Below are experts of layer 2 (counted from 0) of a mixture-of-experts language model. Rows are named router (the router's row for the expert), up (a neuron's input weights, with its number), down (a neuron's output weights, with its number) and show model dimensions 0-159. Each number is 500 + 40 x the weight over its row's rms, rounded and kept within 0 to 999. Numbers have three digits each.
After each expert's rows: a language model's description of what the expert responds to. This comes from a sample of Wikipedia text that the model never trained on.

# expert 6
router:452450456549459534451545458455468449540542467447454465461458536534543454466538456540462548546474459547535454539460458537465456457532459465487457460452540529456544466539539467466541499462535539542542456456542536460543540543543533544547535461517543542457454469451547453464459473523464539525460455548542469461533472459455546544457544460551455535464545541541462457474548464517540543545488537458506538539539459456546548453472535535542468456471455461550473543454539541541507463458464437
up0:466443503509497480434466544417488530433536495552495459524528517532450517498513447508455440566493506553469441506455422481605492467481527497506559543420451534501536494539587473501475496526489503424594488525481511507503493486602522499503494500504472559434472486475526513489494512489536538513552447540480513510500511567513568547479491523558498525474470496429501517431507528448562428554530411536559499491523440557537458463420460562528486468543549494499537480497471493510565446480490445
down0:393494542582450498566479534525471467528430475547418557490481522488505523456537497495520492500477522502517478508501508527513493495454455563470569492522482395496522581523517494558452563521414524503460503556506545480465470494514399484532489501481503551550432419540536587548527460507476456536540503454565514473540426507467529459484530481477509488496508433516469476471504575495472558497472396508490480508513544449480559539515572418476510510544443502514494516467518519514558448525497463
up1:479491470528470483439524473523499460471493564513572402450517464541535527436457472435406526564528500489489512504526471501442513489473539505561563500494513448490582540479517471509467521423469493588497543532575528548510510585476469477551515533474486530520504526523537444561480478442427479494463500477532471565486472505502514494466436539417488409428508589541416547539538496549495480492545506481525481482537509556506478459515573445484498459578497447528473530477493501564471494514526523
down1:557511531500458462498509486459528468508537508523454498548489476503510509571547421450535507477481517441548456522439443536551492478478468549446473509502504541508510528516624527500505472541467586523461476452466451534575500472526501537478375438468504438485554466530528554524469541514485502490479582533509499493536533383525473522570538545572491592474528461487436484485505483480459581422498461501475490526503471497463486504473497527522586457457519509508492468534498476572427466541491488
up2:432414490541492477470493543498440502528486555448525542503470452528575540493530553510433564499471457525442510547503490566490529475476530506529523423487471513475449459519524483491550535505502558498495498501531487433553529539477528548444573479510446508485484591562500538487502505548478506433461563478562447542492486449608495448503438517491547482493446522502451422534543561507475470507520455490496548584500543510513585482479491561535492470466536473521446437547552486434505410514469514
down2:465484436537597531447479523562511552495525449476500411468514505570469420537497554500413432482498524498509487513463474490516570582500520557505493518522505484468527593464403534567526491514496449444474487525519488449575521520465495513480467487511495488475470537531474525445572502422477530530481497512543533444515451475515511505455443505450492487483512456599510480560428484491528472468520491414582490510579478446436462472545535506502505549465499543451510504488519461562509545549535497
up3:418530497473447533467431564499509510510544478529483475441559447475512548492535548516425487522451436433569484501538507541523471469434533472464497540444469570441478559490526533439450461505510472497568486576515516484575548467471451507566462520407472544542526461472502485527495414507457466549487447508534530536457491470425498432528483496470502518535505534533500480438472482495530536592517510479461489530558492449431553554480517451453530535526507453543508556524553524528513500488534577
down3:462501539542510510441543479509530451511512476480483490475518465525557468426476455553502501465447455510461501551529558528561541481458533502504491559463546416514460527494521479465463511486480499574492533464507433523597521499487451483509563500524539532551513487483476490453431472496541430538533509551430496500577511447541470512524445523455486546542477536414592583560488555407520454436487437563548522479517504525426520524518483501443493554467484469445459529572528444429516499516498494
up4:508477529446509470446527473436478517524543524456475534533473457448454478475415485530540501533579503465475457527537571482513473536549512443529484470453495549456521459543482472478596501484480520460484501501467602479536502552498452448439500508484519468502501557466516499449475476600384472442530509502536535488573509515497465447465538501516558577491424491484414485570471589494491620525529494494508544471497464488540464467499489463479504477500477530417472455486536496563526498478519459
down4:536400502465493497430564502525454535462524506469514497481567490495450446559527443504581545532513510509530481549528548474454497546499501451563499551544436496417521442510471503549529439510523514517454473478504495464513538501469486529387458514519436491485533503440589486439437510470516496452553519518531560545482554547602526473481513483496525537471535512536472502523513414476442465460467457475528524479483482515529467479515574545452489458491533488505474536470512439501585595577480517
up5:494504512506443489471475510435533494512544485518510526554512541449415459416539494529431527578527516566489456516567481470496502454533546494501441542509495462487482477428463531516543500538531462534549473495461579503553501512548492529428551548543420499468532433579536458537464455584466453489514480527525478497436493470520443521508535489473483541474470511512512489408527494506432524503538514504444430542547472543494499508518524615518367440529516525523528481522450561512480454497497498
down5:548511479541468498514452514532535480527448433501495537504449508517540443569493476449547528466487536570494545545465509478522458529534532517520430494623528581445475407512463473586481535472535545480491525525552466533501530537491446398459471525479452469543496414511499472463496481441493462562479551473470508508561492562540530511530521488533491473541465515517580427485494493512422493503513502550512496510473457493493479512577545514444485502464469539562480536530506416419447514452506427
Description: Word continuations, prepositions

# expert 13
router:452453457548465540449546459457467451539543471448457462457459536537542455465540455542460547545469460548538455538461458535465458461535459464487455463455543530456544466542537458467543498468534540537542455456541537457542542542542538542547535458504542540459452465454548456470459476522461540513459454546542473462532471461453549545458541459551456533461541544542460457472550461516543545546491541459512539536539460457545543450474537533541473457474461459548472545455536540543511464458464428
up1:494540395541427502461564422530525529532488523532582463576484518452483514452517518489512536521504517548540475501486536480447512477458580521536518547513476503485535519580504521516415510539536543532541441505457471471497497488582496550545499496509487559478522419501562517519548589495591557484493518431549540502439434478460534531439464470506469528495470469550505533513519472539488448479457520562509470518447450462511545440441494439520515468455537478504488466481576514518489462437419496
down1:522555541502531477546443513591460460440441512458472507487473437519602518469486538480511479460445500502537451465543449473490445553545499515486466523512509526502558526465530469495566504455519444555453502492497473524470488538562496495499479556569560443546499474465483538480500458414505539573491440440463498545507534541552524520532488428498572380499478480485485513517470522545440558556598513484519471463432501532446541438471528544511482470518525512477573455513516518482425500549466475
up2:488375495517460503503549499539523473520520555486488506513479496501444468472463490493509478517472491516456572487474476508475507463555423542533532448474523489544448494443542410475470549490514479480476544411509590548521543477521507545471528529533513491486483533518505531452388444599559498597536510533553502548532485492528431482446493602520516497461510487462470462484555492605503469434469484503544504430528495491409474492538449547566486505522471453550465499507560533497486507496490518
down2:451518518519467521441453483507534583472487492490515500463507486499438487529491478520545538518494529404470490425441486544533498548551485500463508455446472532503488435570456526483553446470432497505467515514490496521534452524484479485605519497420529455521485525519503514520577540483463386569481477511494546496526500425543581482488508531546521489503560575496432526532486485505588473445512558502493524493561461483493492439503457507424504511554547462554549490574547427439462467571516484
up3:451481532492541558489483480442519407527514480465502500491531439508545534522520489538514486538504440521480523455519452525492588505459475525520452492561516437466462462513521459533515436487515526543420541453474529479526535494501487492541489461538565466430552474528458490475497479497563435522518413551506533557486488437552454486486522488523588528538550469494505436437491566589569498524472400521557497461560448465533508474475508404527609547520494520484479521501504556528512499448444471
down3:416519510480438509514526578455517506520544535457516471561591493529498563527566491459524478507570461477485543486523525497464543435513574555458537475481474455543435492448462486532441515467562562442533523464545535481445464504466473500506533443481522453500518474449531518482484461512481487524564415500496562532456437459557442505489532545541493557450496586519502474519511443520489511491492520428437484439439517465539518428478587442530536576532501485521480571434512523478506525473537491
up4:494472506517555445455524499506486430540579484426460541478543538542471509492574486450476540544472452519529479470517563482424442508559474479466466459471531435526439479460455533414582511518432460483528525508522511550505523497485504535525507503508534514495509506542501481518426505476509497449550536526461384366502598492496550535524504512455555560505516486550512511480501536515531567561543481518456530500472548536516501453489524520488548499473541510544426470506510448439525473512599535
down4:520526525527478427479513551552517493440510598488588465462483471475456531452460461526518505466512495476501469476527563524485502496549458459526433464424490519483517476506507515490511461481561514574521499531518528543351512528502531448531525537468506455546534486425566454468577492494421476451474514559487517431477473523558524482514428480579445490556479494607539546511487464562488506438509489560529498477503514444513505517576505504484428496470463491478549522554447463546458480532498500
up5:482498491472440527443539503444528497461506425475553435487527541549466516429483418536489499571499558529498474528494528504508489477477506475427505423487525521452470533478502508595501551590600504495522537499536432538551483521511530524536566439479501502423509442518521563530552505511547507464575520469543449489506469526442556560479558458485462526591409483564493424529519499454471528502541494475502433502484501453495475538503576496558513435499482484468444499497520485502503545445524457
down5:568577566494443472525538491460564516497462491484470529512561519455530488574517459454527545489500472548374471466531525495513527515497505415467492473526511477569485462441489415525445465525424505543460490513470558461494481478516520535450513460487525468527545503561545504478537496540469415493481542617456534480525505490481455506526498584515442472478479441582456525535478479498523517556545522529495534418520532476463501449461476492451520498555495535445500486470555507460523538594448521
up6:400509471526575494500475451463491523499516387499502485475495487437412503559523487487521568562456569505479459473469409609462524456518525521461562490475537495505555516493561502539485567421542478527485462519491428570538490452497453529501473458446541501475559453501483461553553483553480535494499460494504459499576547516452537517486524510567427539549569562459549455477461447460525490553481548492495556504460544471480545491531515535540498555493501518504501474456470522555487485484495468
down6:514505520547472504474465552549462492567468514470487555486473500517497556451549545488511442537494506489456543523478485500550391541514469471481519546511530507548513551515442508521482542535464511541439506408564418455378505540507532495528460543544508556412511493516449469535547548444549452515418538515519473465498509482465538434541499540585488473537573466536458536442525500516451458506505529510470518500519486429590468464465499476547498457587483456501458504503469443548517540457524472
Description: As, of, linking words

# expert 12
router:452456459548464540450543460458463448539542470446458470453455535535544460466542458544466546547471461549533454539462458542461457458533456463487458461457540526459542464537538470466548492465533542541541452459540537464544541543544534543548539456515543543457456466454550455466461473530458535519458453543545470459533464463454548545455544460548464537460540543543462459471548468512541541545489540458502538540538460456547545457471539534541464456469458460552471539455535546543516466458464434
up1:471455520506453564526505499498519533522468486493479512465486509482498535541499475539463503496423511491490451558528463526553448494426448479431458441501516521458513515493532503442549553472505519484523474512516504471552472499530509493463468450523529422436427521528508544468499474550533453476550474452511528568454523591441542533461553529533457481485483468512547520526480557550539531501471607513479422509542447378553449496455470459596470545522479469509628506472532471574531520477508528
down1:530464565495512493437526514516480594502510534533430450478542523496518541539489481438528499623498457502526496547500513490464528526513520425550483430533438520473544497467520556522518523443490485464528493470510517420437565517462547534444488468466527535516494517444469498455551510534571508531503566490464495534487480435459526546457477499473588488445515575542482384514479429508450460588519440514500549506522457535477519465524442551477468494458498531493573439506502453533557457485463515
up2:522504526478553514509417491454551475515567419502502483473472466553514520445514516541469481475519532460481456516553452499486496392517492474562515521550543507470523534513483502466512507526550514440485548514489537495428463558510514510559470529523525477453378445587539464539493445497487473526510503488484542507473485480530515572455488532512532439444453487513459532434462564604548498499571591466549445516502491434526525529466489459520428523441521510456441445455480421510547480515468539
down2:407502493546494507518524482492575503476618453503453482441471502575442494441493431510492508453488475564422530533511506475480481524554448577461478535461519502494511502527447459520525437465449510453431496466539473484457456567498507511495551546433576490528532465514456435548602454474492515479456592457433520519447530554496515517429465491556495519452479499498572521524526535538525556513501462510491514524515535497451536508515462546493576486501524467421497508529487530538523477518591502
up3:525505524493441556525499531418501478475462493500503477515441515537480517490460422523447503524504540494566501507546474539435552436482475440569402437565518433522523549522555515530429549550491491520502503485598504506534495510475478498528426483501532504487517563481509528501476485408465527536520497528522527486533438507464536524581464490477541451508514550492464499515499469494502488561511440441469497485509446518531433508543490444547465464482464473586452442503623539492465484534620491
down3:453575421513434534521472498497517418453504537520478512550499501548492553510516455550469515472500532491537493515523537490497495516515525465482552545426510463576486475504552515464517485563502529526447460502557535508509564485430547549444610606559510458536462475477463562556477500440471500468535475449455529513514502566514519446460498499420482438526477455493536539467587480560472510439454504481511501498465439432483485440481553464432490491517522488585454513488517476497524429443531453
up4:455454506485510539483530436503496508498529495455479506513399494506497499426513549564499445551490475519454470486431557625507479494510468501584584492557540496506467530505463477496501472526477500500532480532538513520566506570530512500426500487486584452553498497487546534450468490501546429447456487513475518504470478547529427478480464552539540477531484554452527416469472576447545493470526532502578509503470439483493533445547489428559486452450533439490510552451407494502499451441535529
down4:427527495518508493417561490444525494449557421451512478513479411450482485478504520548594531581455534432441542483496558561520468506496515495532500537473496498540477444555505466507494451545485511520455478562509520555509481558456519431433484542514475475532490511510524491449453440466571472551469454482548495537498506544579528553506501492482504505551466511534545485440508470435533532535526478498474478447553463534491436486530534559423518472498444470536530490556489524455604492549473415
up5:501465521522575595548492522466496495551477525429603506434502542426482472498494509481534531473471567488511505511513469504455490454575514510498521467499489514460501559475539567483508502556484421439491502520515423496498557564522537468539462507533504528448480448447532461512491551432528490536461513460519522487493543475566516479539508405521450515481561495451470580527558506455405489582413505525472540499470429431469504550475524540549493527452488523513539495409504506545518464538479545
down5:498484521489483487552514521440540487475510513446467593529537504523508490495531512498484500525507500468502571484448517462526525441457485485437511441441458418589517531566459495486415493561526566434504584452475535537461499467486492518515503430561558574573506486496503427511508451447500516492525525509551488561507473466522447497452467491493558468416451528437587380491473524484518553464492574519521467512510497427552459505506505516528488503487518447468497516555540476526572494488475575
up6:489469544450481530505530540491508470536522511475482444445492452503541489438515540572492505518459518477649577462466529480509450505538534441469525483418405484563527573563542466471475543497535498470531540499446494502472558494488493485513561476554505477462512539477548475459516491458517461492507460520520464447486514498512494554439481460564584513505500537520515468477531451422484467533482503494502499527570601477416567523451476492576486454528552532453557512489528587468549523523504453
down6:548522453498472498440455447496512410515537603560495502476509552417538498494574483475523505582524468509491507553416469537522472411531447582453508486471429536467496449428537564514525475520450518457502507578493553533451499537466481514483483492488512478518521501527538464463473431495575457462485499512543518513521557483459512487473516412531457485507480450492559463461470546522506539500477556532436498532553580544456544496508535540505473503603478499485501516541493503400494452536479502
Description: Dates, articles, governance words

# expert 3
router:454454458547465539450549462459466453540544477449457473462458536533543454466539455543463544546474460548537451537462458538464456459532459458499452460453541527457541463538538463465542496463536541541540451459539539462542542543545534545546541456518543544456455468452546456462460473525461538524459454545544471459536465461455548541457545459548460538460538544544461458472545465509540542545491536460506541537539459456547548454474536533540462454473459461548470542454535542543516463462454433
up7:514451462509501458482517517501468511442433510479436522551556525539516421477444556494557550478543447476465520539496495511574471432483445495468533501435486496460473517563503490511476521555549525563541526447480486556449487472508481465482426452539543566453426528497555481477509477420550485441543499484511487526479474491553448530525525487494545557494531526512531476432530449523450455596540492452451543486513488472523522598469544449514589531521522469530483481424568474525498526545464587
down7:504458496444461494474549531462556413471504500447500537537542469561508508563467438459447494463466502514490519487523515486503517507493543499510551430518545443570525490477482487438525528551482533410518525464440455457577494497489523480496497469498563423473500519584555528503520498500485497546473483429428515380474498488532493596502564473549495512494523470550495480548522530504519460503527521572508430514457539476448500577506483521507501478514520460541532506422517493549520543525547348
up8:379488486484464504491489478515480455546481478496520540460454559528519469524487446511426454506519564582595476541428498481448501589400487526482505485485499482497514444620525541503543546492499511531468522474439496438518573482481524486524550544481528570548535505563498485506447462490472520439500484500437500463479551441492485410515491483549514508543500481516505438532444527487499454444547491454487569510503470452531418556550500576540492501514486542519459481505564448508493460499539534
down8:495474513541563507495523566531504547518522502478504518444460481476480491483479451500393511511566488416499442546520518535510422550487529469516532495475447528459500448532499515504479431539412506577506483441530539462516482533519418518454498374488474551432519563539476505532501507492592562542483529470488496548508461535466469553486449578465519558469510510531458487485498531547545507577501535558467517548495553498492455528477550495467429417576526499458517447575499472497454478472498489
up9:493482504518481450547528471488531450517492436541457500438414465498517422455565475469526540489532534522466526504405495530501413495542524605473564537477521569464500478466554544517463556432448494517574512558448552525548498480493470495458529502429507476515521620437505479518453464441506493393477529497499573427513545451512575487538528478572470479527585538486469470477489508464467475492517460493541514509529527481471529484496487518479508487464545498522465531535489436501435458499537480
down9:494477549443494540525474573480600493521534540509520501496515512521555525496417596451448520573471536483517517513559524535499408509471508452457476480533557523521472502539490552443527482500465500471506505556479474546455542437498494505450481546487484560439500436441527494525501469394496513464568469490533491517448480517506517469468480535520495511530454498433461536504457539515607478530460439464527581502481485504457583428545475504487388498509532489425525453490440550493564520503500527
up10:480567464476518568430434484528510477475539436454487464496488540485466428521510408542506518507536446464469514483486499522453464453486477488522450506467444561521514434541490497516470526461485489479458485543518506572462460558554508490545494531462495539508518397487551525542445456623517578501488520500550573466603530514560391494483491475475512510513475490487536508450535409549485487498528506533412507475452506461531502471470471567528544432505511512483486521521533477512604498517507474
down10:548449490506455549511479510506450465576496485484513505452477493542512521522565468447537521516474451529562484479497464489510458538512423493472514599528516469531559525523449535475470515491509528397452515515516511485422442475490489530478496469583544488496514461530524468504555453470466475505533452488569480498517501461478415521529434526382531439528551454514508474477545563498509467483520614497490480481429492575459482523504472537576558532412505491555584519524552536557453471510488472
up11:543386484542478492510465502443524509510506499429502493448532408498513560444508522460485516547529519537511462544440448511462517486450533543468465481487526584462555486572497453493519486515529541398526408462578485532541498498521439521480587539488481484491486459526572501475519540498497471517532451517496538586461427548545542532500443476547497515528562487550448512512537498552472508479537578494551483442516440424497464448552491475464462502517580483464444494495520446524525441520509510
down11:535564583539475470452518508443528477538464492580415602502560487572511492498546525445552511549419430577550561464571553494489540489447523456527486488520479442445540519507450421501450454495468510424491477505477540414517542484530554503568526528522569477468544504507510492485539510473493473439484528496460531425476493518499507462505459516478484487413477423558520548426480448512523524484490444482546519514566477486454508510534545483511497506493500475533486477574455550481473504531492464
up12:560510510496516438488520470501548501515482502431453493459473520526477500486556437446481487446473479526494518486517561545534454509505432504505489487449564596447527484467590461515525484484450524494461470402473603479509517484470485547479531522536491541484471561561519448404473521590474490460463512547505503579548487504582491487500558489494428469521577537482465546475459520472518506482556579470478503488451476511473529409444489580521427490490471495468511516566508564550503470490488434
down12:562522468554551487474493496468492410446531536529519554506520498485457508538448509442495529499509481451525476525520455485464471492472481491577518552492490445583454532461511462495537463510500482543452505433560531519463496506522464488541524420537548458589445533484449520506476489472529379501450503570456487503494534434477467556565470505471567468490561502512484528479500561484459528443483529416464528487563518592470567422520508586481492512487563499523493439563505548502437511447515528
Description: Numbers in results tables

# expert 2
router:454456459545467543455547459460465451540541472448456469454459541533543454464541461544462549546467459542537455542459455536463456461533458462488457463457544533454544466545541473467544500465533539542541457460538538463543539542544535543550538459518545548455454472453548454465461474522462539522456453548541468458536462457462546544456546463547464538463534544539464459472549464507541547546493539458506539539541460460547547454475537532542467457470459458550470540452534543542513460462456430
up0:507495484473549429550487493499515468503537477471511510530501418524441574504466426518431506571537531420499463526495484462505440520531437460559494496424561531464511523468498495434572424548502497560568443525420487546527512505503542480524519421487541512530487440532563510456537578520520468515442514455533512481477485542485558547518438532418499494491421507473524502508473536505492541551483491407487458540535482505445514438497502507526533555539478510599508546485411496503496508442508476
down0:495482465462483469472514598469419515467460544498528552514507538503479471527483506517519418575503508514507464506522470469503536433478488563540403548461524482500540551484389469543456516472424467455513569523507600401560497496545496570492456501414475579502528575567567514571553484548490522522472512519450518534432467486496490481510452472512469495522470506476494497544544494545443474481445554445556506489459548465486516483517501541484532470488499511500452557545513525433485474546481490
up1:484450508557478519466455471436503490480519505480460495526500502527526548496452539459523564416518559545517478541484522482445460490449523486489557464470449459489464544498492537487501449470523536485565515486579441545527494481531475519465489468525537513377451489533478431509575550487500550498448492524449530502504565516486484521450558498480483482565544583437539453467503559515501601540499537515497516548450407517523546503528411453449506577473567489566483540432460484505457473464546545
down1:496558550489502511477485378546472493498480464534509487398491548528554518472477490433532469496514488506457516438539502495525409468476538570481510518485520471501506519491520457476474485511528472503485485513549574537467513493542469451455495587417517498520502561497530522479506438486472415606517537475576500512476436439590507428527508557494514454518516528508600451547461503507483501471504531535481497480477520538466570556435422516466557520478452529523467513453451501538506547592519500
up2:457450562481558529457549448477493520460512531526464547491475520462439476540517504515435540509367443589517460511511495494456511508497473514428565492541506518430527417524511530494429533516470512465455463509568493608537519523473475488497509464495486518465582522522508535551558547574485546504532429499541489527499490454514512486433452515486532535448447465523564468536501565484500601453452436449562491512508420557489538513505519500491512490498462500487436505502546455494467457470550514
down2:493527474578481546555480580462446561514492550486492520549573543481476521537557537525544491514544488497476430497513531508505481514497540511467506450544505524428583470538482434455543444466547440500453547522508564418464512467595467515476597509528438467502513512458549513460498517506518494464531498532603504510496506483494462460488485495477555520540432516422527463469453451533458567457506491502491496478494424465429447529523553512413478499436475438536484555492558466511500465449453521
up3:484490434528491427502500533490471450503517501439534502531469478500488504490506516584556570500411418568496497452420464505513538507522542510499568541521514513511558581529490440426529523543461516528532470518517519512543525437428544569497522515498396485532475526457508492437490569446466541461463543464544455499567467503530484466438488523483514495530664433466436473509468450483451527517535508479441539557484492501478505532483552519488435498440499517525516464533486517543486470513503495
down3:461483498506533527402469524445447485477497442464548408497499500526486519447538548545512540497471520488438468628471503498542507498509497503534504516466491491493550522524458536511490539485498530400488550526563460420568544523456518521492500545538534528520500430429596476479524446560460499495504488522484473453560516476386497533503472534483543514484462436507495528493465535469467509412607565511540505541447492506506480468518516561444458557486481491462473479502486478461483506590562529
up4:484403470517521586500499509478523560517492530526544528523481595503525472534514478493509530415542525574433480507465498461490545488455570562575560481474529463528497468579489504519477453496574475432491474493587490421540548438495511484545457502516481528509539493533533539475510364422460468537500484471491504497551436419487459476476439495496492560484501510488529518513511545500558465510512464429539528427532499490484571545436485503514545478482528507575503486490545517534457436480496486
down4:454451524522538497502555470487461549516434466442479462457429569502510516518550503513455497540505564498435482542567563510491565482465453501492540530527473517415515524551529483497434531477405512529526477510540454542471494534512442497476540482455529487530459490475459491481514481553435459562506498465516588499464598486487404464584516558437434483475561480543530530546496517464504546555493442454516531532486499466496498394581488508449474564532436506517522456482546546520509501512498474
up5:534529450506502512559531498455446496478549504485455493546475530519483462484567547513428517499423568617455428484535455510464501492483506499451510495519492552477513483499554521493533524577562494473572494512473448505460562501525498519509466494510468457452570551548508561417493416451497539570498470526464553532507510449524519531516590473475488509475517530514468565531473479563496482483540464464577495485521579513480457464491502468476483499449496454553566631458484503490476499478432582
down5:496563537422535438557499515560439507499529502557453532493459406541550531479465501430585487480501456488478514509557538520562526395574492521514514534476537481494480497590499519517534511538464508455503461476555511476536486510457491467501520460534439504475463502517480500515442588492504475469573517471567501511503496582467470568538472515492452467499471515464563472463512518472483510464486470493417476445487527395460463503535486554501465521524432534521458455588444466525520556585532513
Description: Commas and -ra- pieces

# expert 20
router:453451456548465537455547458455465451541543471452456467459458533533543457465539456544468546546471462548539457539462459536462454461532455464505462461451542528455544464539542449464541501461535538542539455456543540464541541541543536547547534456514546543459452474452548452467458469526458537528457457547542470459533468459453548547458544462547462535461541543543462460476547466508541543543498536459498542539538459453546545461474538536541472454473459460549468541455537542544501466460463430
up8:485410481496474581539467502512447466482579546506577508539483469479491512458547515560570470550531489540474421485459501482446415487525520540455496467421468472471488478450545493525509491479482538453544431521557504484484473512534473470465413510516480478498507497448571471474536574567514494462532493498462531507515548502459519503514425449494543523467472559514538540442588468461571494478475511458611482539549502466507486560416457411469528466561455455453492491516480512514463519536508496
down8:475527560522518480507458489466521478476467445457470488578503541495475511503483470556477494528455500532457512486575539551546470478528522432468536482514484524490461510541544474512536511495500523472542469527484608472429471507521495494516544563490453540517460522474480558548522437576544447496483457458518522504424541574444450426521357453499457496538518469551465514516535504446565488523510463456466488589436472526500479496585469539499521519461436557555568555485445522491455562487485464
up9:563475451462459542547525442508462531527522544419536438437462595529535461494525512545553490514441484479457481513453566510460506476480415527558450483500492563506456522515507501516394476598457559477447464491481515515496558439511510549505452536525469514512517536588475468521486509531456473535478450484480562444487438461518460499473488497533514477500479483471503460530530479534512465424527557454522521497527521448429560509511493502508543465431556508526510570460511561519438587425481541
down9:439516523498529451515508468521475486454532494427525480494470427486494559465517515567500572449503529430531510464463545506507583411495520558488486432483526490502508487484539461531455504505453523535513450491516440490497525436504499488465448623464495563514576545525503509480528545518505533520554498475510574475427414530446530601507542484467512461481421460483550454552510479582506495487508502538480539518512528539520492578471460513483432492466556429464511463496429480549499503520472592
up10:484458527462447453489528467534468519520562459507479518411484502499577480434556577477534583467482522462401450473551500453426559492525450479454558509489488523496508488510444523526466445520544562557518561519532505474492523475429469487508534513519521517515496435526536449431522513495525521554515524440453520504477490563496452550469522432561525502491468509521529458443398538404537548558500536514481531515515490546555523541607478500478547437479440511557502501516488506503558539519479470
down10:552512471493494504427541439479568519466502506513506464599529590471472464546481478523556455486518482437506480516526424538567457514528573553500472544499544483521465461466454515418484515570472466480538489493465445453466402506518481542510558433509523509542548405564513485512575411504561512520500514586544467529454477509493518523489517555513504471522496585494497462505507472506447436471534418539504545447518561483492503471448479456551484556503466462490522499487491519443531462438541507
up11:510495463526469555465546496443503467506506540521361478452496576463506450444536486460492452448551454512492458551510527510536438459567476525529559547497498428443440555590493420489458570514474502458540493481521497524505554511491525531523503492556439570500498486471473490484461518382484480445525483481444550496533518421519537461547502486478485473451485511555535539521484500481484550477544517451515544541440555528499504465513486469522563527500539451473459583421457464536476471461545500
down11:439498482549456520557512503422458454538492488528452596548529515490438516472532507535493480514445450568529464381514520542523484548488440449455544577506493517515534518534465472428477460494442497533458490496525495560486514521508555513503524439487510434581525538424446512592493509481466470516526484539493527513470505445511462547534511606501501475475521500521567484500454475439549535414511476494465477587482498505528504464537540549500428460535461537543504573443462491534502475448474543
up12:480391512488498471473477536425525500524531428531470513485520444529544478517595509547476504492578440514470490490510455524480447522513542513515608508468458541540434570493550427472473476496528412522496507491505500494506556601537484484481504476480483538517462491576507505489583453489521472594505438574444535469571518506467479474473519489475543541480551478545488492444520386482559516540514497523503474498465523487489524543419461517488490533536493593508431493560475523466503472529480501
down12:501511500540496510507541464456478449461498442562451471536425539535484460501516472483477458500534477476508562470543546491551524521502545505529483479468427475514448603448567485536474529425443525560550517476480514429527546488453536626484538533481474509495441501515527466523475522542514484455473553424597520473574491490518447537525518441449446509518377451489499465530493453522521477434450504582507547540525445525492506458530542486509462499542456554502536507541493479533481472550475551
up13:473540489490393533504443527420510482532622483438516473548471535455527451505476566516451487530489517485557510549457573529540494493467444452512497478508478468507470501441446512503526509539477473510502526508512535502425434520546458506540516538465547502531515501465507503499521385493451435442518509518507490443487571440533488514431559577466459565413557501509491539501535524498516542550517482533553556501474558458510526533593522476530473507479467493559421481526486472542479531412484481
down13:446513460455529466551523573446492578505516451383490468540577549454541496507433490503478507438586518547511481533496525484487445477563500581528534500455453466500498501518528537410517449521473489489433510437536477501551463505459465485576524561525506447493511466503549470488469481437459533549520492518523500567467515581457475518488469527505455506442517505540525565440525557392492524469536534457454427510513468511496465460529544553570521507518500458505460467477557491505495573526536482
Description: Capital initials, place words